config.toml
experts_per_token = 4
moe_layers = [0, 1, 2, 3, 4, 5, 6, 7]
normalize_top_k = false
routed_scale = 1.0
balance_bias = false
router_z_loss = 0.001
vocab_size = 6709
norm = "rmsnorm"
tie_embeddings = false
beta1 = 0.9
batch_tokens = 65536
seq_len = 1024
train_tokens = 550200000
steps = 8396
dataset = "wikipedia_en"
Below are experts of layer 5 (counted from 0) of a mixture-of-experts language model. Rows are named router (the router's row for the expert), gate (a neuron's input weights, with its number), up (a neuron's input weights, with its number) and show model dimensions 0-127. Each number is 128 + 24 x the weight over its row's rms, rounded and kept within 0 to 255. Numbers have three digits each.
Before each expert's rows: a language model's description of what the expert responds to; "mostly gets" lists some tokens that are sent to it at least half of the time. This comes from a sample of Wikipedia text that the model never trained on.

# expert 37
What it handles: Line breaks, heading marks. Line breaks ending infobox and list lines, and heading equals signs such as == and ===, plus See also== and Born: labels.
mostly gets: " ==", " ===", " also==", "s==", "s===", " Born:"
router:130162109134140131136159131116141106165143140115179156113116068160166159117132115115082130147138134107168140131131099149098138147102168151142145106164127148119140141123109130117099107120147154115149094157153136106124137144095136133119157106143098119140158109212143155103097110132084134118139142158151095123139098151127124167166111119139139144131126158087133071121115098143092122170161
gate3:172117159143140114132107130181133114146091119106155114157137138144174136140111124105110094094157114090116091110164140132097108092133137092076112125121135115141126134094118124131123133106109152107144095109141175116148107123125161141124119167106135144137172125159100140092157137125097124168103173144141099157166138105115148131182127156100116159117098161174128135122114087125151139076130
up3:125152126095173139107106114093157156097130133176118106098125125114116128129158145097133135142133144151146170142115114143124139082121167162141133126167136146116121126168130124122121144076120116154164155087115102127118168132140157111156100140123103099140109145174127092124126137126131144078096106105110162135065109140076116149101118130152120114130136108131110092100100121177128102177171
gate4:118093151098105131165121112127108151111103135106121113132096146104173140162124108133099114113121103153096142126105147111101129144147098143150114146140124130159122126116120119122114098131140108140117158146109126078106125109162160092116156095164119125137144142126151109133159109107142118154158196114116082101130101139140135169168154080170093127113094074095148103096166081121144134134171
up4:116092116128119111170137135082102165121134130131124108188121122088161116160099155127139144110139102122108144131167140149129147130168112141151117096145177116158109133138109123112120099146137098155117154161102098072130138089171164092098197102141093116108130131111137125147127110131140124152134163116098126098153125124098136125144117093162102109103114084110144120076155137115122103112149
gate5:136149118143112142121175139096111127134097124127182168118197092101142096140127149172137133125099154145153094149144101134152135112146107142123112153121140136114127122117134147090136104136153110130168110137145198111131116132152138126110119118118108147127098096155128161130099078111184095148109108141143106165134124163132132191130111140101085114166118097117101099142143121116104124095157
up5:123156118161132131106178123094138134126109162127174166092142082096165110108121133124126131140111135139173076165119120149141128123124090169090104150138132156122133125102134139116131114129167106112167101153132166099147102126150126127136108119110110162129095090160184164131104066098161107134122126151134121124124137146130111154129094135092133112133090078127130110145160131113111113120180
gate6:137105134160185166066134122109130126106134161122148153128130103140110121115165078102087141152149117096098111140116117115139142119112148131099119120110142147130091108121048121143179115153111125147123114111085104123106117132160109098118159130142130141151165134154129143122151101117178124118114145123087145148106143117143132128058140134088114166155143103138106116138133164173160126141125
up6:157155079114105114168114130111139092153109107130115111171146116113117162152137183179163094133097122123136146134121086130151084087124088152153136136153145104120172104112177137120140107119127128088139137158125147135111148109112141157153092168122169126123129118116135076128127138162121126165119119135137103124108134122117145122175146100147092072115124156171099144140127104106094138137119
gate7:160113127145112146147142120130105145131162111154157124160084128094104117129167115110113104112143100082163151108149160146136097173143153128101124114143104142128104155146135153146120105145127064141148072110151149124145124139182079098121122093100127114112163116130164116110140088126108137098152105175154087134147105132171132115122115168127098127115169153159149136118123103108161116143147
up7:083126126118117133086104156115133115116109150132121164128151101137139162138110149175135155146115137165094089136112124158120172135111120166162110136138140119092134101102115072141109139107128158098122163156115105116120125114084126153174146163160125112120100117132104112122103157108150158133090143066079136131129157122092095147127167127135147125128100121146124119161111184128111140097081
gate8:117149111112103125167167121138109138166094137136138108132121106108114168114149171099124149131148120115143124106122160088147150146119098086116136146094131081127117078115137091127109102128133119113094144107125119142155089092152141144121113101157171140119146110140120120139146153170145104115097095107170172144112116117096144174132169130125101114098179099159112125190096135133102129117165
up8:141123163108142118170125109115131106118128178118162143161108140165140169145098145138105118160143161149099149113123125152086110144116103144140149143157151086111153144143148127123139146082127134158169087126159170170119144120116129126129119103144119121134157148184140154145120116103114162134072189136151112101149103154158128105132137123154164111096133132143161137077147118135074107136120
gate9:129140126134128165130132129120104097127147143128157144117130140110117155142163152118170105137127162138168133135116138139111099073134137136139097116165148097113121116168074118182152105110083128086113146167133138116146120119133121151149119066154139118104124144101179119107108133146115158170143145160076167112091138105102136179130116132111128098139124120146125116196150125128096128117167
up9:148159139128156118104159094133142131096125128129176095129121148099098161126101117125098117130161106110094142184168121178145146143169171131113092173122104111140113105099117111106142128107139101134124108114119126133139162134151166133138119127121133150115158067138125144164062117160132152111099135134114116113173138123105181141145133100112152137127125162126107125116120094131152155111064
gate10:116155081091114122089119106141116103126110153134190160082104155174121171128134126149092116157166101151091111132130103102133120126133126103136112110138135165103195151145122138090129132165104103127145103116119110111132119161128158147125132157150073108125102108127093115093119132118124126118130134093149119131116121151128083145106184125143106103147127148135125105199134141141157103133112
up10:145153181124115148169118156117152133138143106151082108159129121101090089129158134115122084075096175104130183121091149138118125118111116132150106105146133100133112121142121132138083145083155135110112161129135155153130135099154147143125113125145154113088106128121127177133169122128120135143124133174101135146117159109135172144129121115065163128108142135113136135062127122140115159092112
gate11:159114127103092124160154132115134128132116116124148123114113096131172160097144151097119121142117159110136110104147122137151099113102124060140106114157159159119126143093133074155115123106134096148119126181123131203110157133100123164109121147124126132091096152092124137122204165175152106112146151128114140120171113103123155166142126113137138078127141105108127134129150131102120143128105
up11:119088137108146112061139164124118154117118108122147137099116132122103114087138145125103079137155202150129125156121097108118115100092112137134121052130141126133145105117098129161118104099133081124110130133146130123113140121107124135137173122093125115119144087094196115179186153143137127137158098132150141094107133107151111134112139126156118120088135113123115147126095104113133111120108
gate12:110132096103109130118148128081138158127156125146120147146137149120129122117154136124129116150096091144088152109116139163081109117178086128083135142135149113152138111125137110137130149110160213076100071117129138146139144149099108142108123149131103123160137116128105118133139084157142112142164117171110128107160135134143128154062146127121094180136138150138144124147110118119127167086125
up12:156139172161109110146107132149120096127112135140158160095100135165168115144114137129117127126170133139142120158111089096179163150102138106176104138125094151096111148154150124159121105145057065149137166153135142108149113108154126128129094111155171154085102117110129124125104150133118139129112128087158112122102131126107158109146161134128130091094123138087101140103139121119153101142129
gate13:175138125140105132127131119113153155128105102139099148111131099134113138109121117141097141145116149075119143147148143130104114122109088126150153101165141131094109092159126105146119160080127100117141093093126076147141127164116142170088114097122138129138159122171158061117101137133120135128100131143132089136102104156095147130136157128184118131147134094099102112160154121091067151109120
up13:115128143167121134147088118155189144098140143102130100139155123142117152154152141127108092111103114171141133099148156119146115114174166120105136113121120112129134136098174122129177094112136124105110161119137134144105126120119140118125116138136103137148092113104135154139129121148133157057144122104169182143144167099140129118177094123152136105064123113166128135100128162112152141121185
gate14:118145136098084147148091113105118147140128158171120140151185125115156175132153102151157092124121124124060149165125113136059117096129150146101118158123132153115080116102120123125095114117148108121146145078106116143125123116173113131128144122141116138124102107152122087172128123146146148054127130174132129101126140113133142118141113149132144080107113122137136126124121183124123132116094
up14:147115105158167112133130127133195129128120113087138095092048101153149111142120130106116156115130139126193137096137128137149125155137094142141156130157123136134140116145124091166176147116132161128060130158126141132087121161126166133171126149131160127125132143111137156090131126126092123182164116108156130117143121139102094135122152118148126121159122129099142137097131112120078122106135
gate15:169153125138132141167130148110120126091105138136092094147106122147161129097124109114107094091141140112095133114145161138149150182166159169151145088156134123177146098061116112104155133143124133098132143151083134109129102142092120121155118137162108151108141130101139087145072060132113094137114137114152138112127116126144152121127133123089167113137166144111108112156128124109103112143129
up15:129112111151133115119107101152134150179191122114130169104123140118103134157095159120129118152105144168158129113127105134105110085108111096119093151100128109087098166185148155132090152129153101158111100114167107159132140125116144126120172135085153123128119132153122153094162174148125148135124146140114134151124165142106118125139157101165107144170097110116133136087162129133163103106149
gate16:128118123111135141143109138108091106116177102116107138087121148175165124162156143133077114181145131078161163148157148161149153143122143142133144171108146110107171116171116104123102145110135129126106135150140129131134126125175132149144148140112125149123173118110119156138084102123107091144110114142112136148159130163120112167149112108138103094132098181091078158088099130147144125137119
up16:130078109104118141111136142136162137119175130097175156108103138120172149105154156155109172135142126115134173106108107149131138108147116119150127129111126116136152122150117105113052100105113114133132151115125128168124101099116099138110137155136089116164172096111119153117125079160134120177095116108158172113132117135120105133129050117131123142159105140155140143108159141128153150156114
gate17:127175136130133105174122114123158129152108144141195172158135150162178102148136105097123097143136123120101156142098089079158133131112157111128158140103155140111090120134132104156120105128152142153081140103168129118151136105118119123100119104080088112159117123125130124161109106090082106167101131124114104122120127127120153069139099119125135088119143143143125092143151099148149119118154
up17:117156121173087149126130171133141120204097157136147170172158128168095115141123145144149159115125132135147137124130150129144119168114180151095144157121117135143106110135115110116124084110152139134113118113149122155139153100124134099166135099116133164154150109128132128154103179129078093150121097150099150109098094152165142121088091099154109094098101104132129123120119118146128129119092
gate18:134151092094110139147100123136106117072111070113175136156141110157149111164121172142132162122138143119127144137133102111131122135069090190128126157157124138115149140101079148116083148121109180119128098081112135144130145108131118100139134100114134134135142151121133125099120138173099118113115157100143120126120121116131125114133116161102120180117142127108187122139096121121174151178128
up18:074100129116157150097163111098168165134139163157107134154170138127129123094124098108144110118135114091099108107122108122125122091118146089164116131111146121132088094177145127147165091156149099150139164122159132141133088119150128151108084167128133134106154118132120151129130143106107125139132120176158131143124154125163080164141137128177151076148096137138087145137104122150120138095130
gate19:135112145133123117117101139107119148147105133133133170082087111137124165113138177133108124121135140144094114147157142116161108152114123124164138147151143082112147129125127160135129138099166174125121160218138143097123141151153168142162091109104144165134143122189140129135144116113134168163139141113133098142123118150138167097082134121123156136128146121187146080113127109138145101135104
up19:154128166150141138120144142118123085143135137110121130146145153106110130176157120124154142166144129158127154101128167171129151100117133128110158178117128124174092141141103093169134168181092069114148135096102130143145139115064128120116166135124163114153146133060149141123164115122138098086101148150111154130137170097136121143117123116103150129119122137132154158133114093117133126155144
gate20:104129126128133191119122126110137092180137128078143162107112098106145135069170108167139123127143092119138145139100116111157150165107125181107139128128131106135106189097128150117107126128121165103146097120130093125122124096149132157102114122146145133150140153085133131094146140120116168119137122141153101116139160104160097148173088107142192115144141139087112139113124116115135095107118
up20:112146109131126178154109098106157116174128123117141153112114082117153146110173135153138117153165091122127103160112142124149131150129134198141154116139150091142096146129118125117116133104110113102124074105128095137152123129131124147125124079160162119131151170116177096101129144136123182122116104135161145111141129117130130151171116129166174121155145117070096156106150130090097127119113
gate21:148157138140125107158079117168095134164121128152121151152138118125147142105137130137103123140095143102153116113118111152136127095149123130157154161174164147122170106126103143165173076178104151143122111138126123079118161098132112126091109142122140139108124151117132118108148137110113096082105100175132142167142155096123126134155145107197123172152152149130142126111104109159086154144141
up21:120115156109153114091059094168106108194124096161149161154159101121155155097108110129087133102150172084178147133120108153125115085111142167148120151140125128130124107114101137135187111156119152142124127122113106119107123113128108116129133110097107134114150127129137145121123152085133109088145153154145135142145143110108182134157095120138130161116140117138151111145150130156079100144149
gate22:115123148128192134144176114161177128152146129127147121134120123118137133106118158163136117111138150144124137133153131109108114148126131132130169132140119122103129100120170132102166139120147125130145122175142117098106142096104126066137141104134112127158135136108118139130146106216068117112118126101092121102102141108080151131151128166115133072140105124123131087130088133156109173153083
up22:131142169133181127157174133199159133168124152117142136137142118122134101106087135169140114103123141151102098146140117119143115145113134114126156108163109101127138132117142141105155142111128147152133141164124106109113131114085106058126124122137132138133124135119125116134163088218083128106125119104088127088110155122120111127131116102116144124139068127128120099127103120171091138160123
gate23:116139145104141127167145154139161124108130146135132151143136161150144143138137149086155149182082152093120152106141183120124133130179129094144143151126122117093126148107108178093124181122074093102158157121167139170102115120163104159112110134147142100086123177129134130137151097119129096125135138125103145109114147093129148149097123113156143130103121084129097072137132138123133115126146
up23:141160113151156159094118102145133119165153121127115129133097087139096097152141112165129127097172097144108111126135051135118142121107144156097143087120160152114123116112136133128132106141170158162121105123100135075125150129099150102101145135124082141171123120116084140124118140117132147135104142137168127157116129130135112058120115117108140123158124190145169142104079115134133105102136
gate24:152136142127124113139170125143200149102148185138123143112142108172152139173142087099154109137096115166133129126130094114149120163145135159130107138122149135125110123108153079117139146106110114163109130126134111090087125142146124131179125109101164151130139104163122121113128114162124188118127136163109184140110124118102112144148164149150079154122139167104121142155121131081103141131120
up24:093128111117122117116129129117082105131117121131178135059073118138093123119102120117139113091137121098142101109141126060150130080130142098127117130114133139134114132093168152085114152115155141105147128108103090132166146132112121144102111135219123105140122152101138137119129155114091100166112148129127124115144136104131154156154109132143157095103123127186154117112114124152108133157134
gate25:146187127109173181127096154150113099179176106136149143121107109114131139161134129166134169121154134154138145092123095143091134134125129112116119099147153134119179111131146148116112124126164116112118121106103114162108098116160121136134118117127104144091166146091090111159119161120200123168156124131123156148117122135142161080105127132130086140150144107126111097131156103095101139134142
up25:107104112096088206146136152142133098081125090079140142137140128161110117163096132106121100115135079101146137148136104163113115135145118147131119140134161136113106155161123127181140151122158199133145135115131127081123145120147111157157158150128110145120117134106138148118137103145105135098125106143131136097088149143155123138152138086093115155114115094099105161123131126149167110170111
gate26:084167069115107121118115107191158096140136103103118107131124132159135080144138128155117146152052150148161122096162133127134128126138138131126099096104115127132080110127142115138121120092153158149152136119103139114152103135157162145135155194146150110155136145098154128125138088106115118126141141137107130105163107126130138114105150131181119111107140147159169117124114132168098125172139
up26:092169080095104094105129095146150087122167101127112094167126125165126054125101140160096128144096143152157143088146148134115143137178109152134101131108118107132070122143142136129119118104131145153126120120125144108172070096164121121132157149114145104131143125115146149146146120118112120110135129113123154095139145135129112116105138127168125128097150162118145111128094119170090142184131
gate27:124115096108121100133144143109112158144120122104136118125083108164140148095110131099112145127129117133175139158134129158120176134069131217118125103140125114119166113150153133132112106119117147100127155113147126133122113116063116102130120161112121109144114155169145113126145055110162131110108149139100129109138099125136112109179091137131116177124139137180088134155134139096148114112124
up27:138142133136124095145135162100089168127135123096111121122080101159118146112119125106084129124133102127172138179152170152119167163067122182128111132112114113124166126166127139120117148135150141149118146094137126107129102138055142076135113174106151104138154143172129098120133074100119130123115122146131136110146128151139115112195122128149121135100143136160104124117117117103147117138132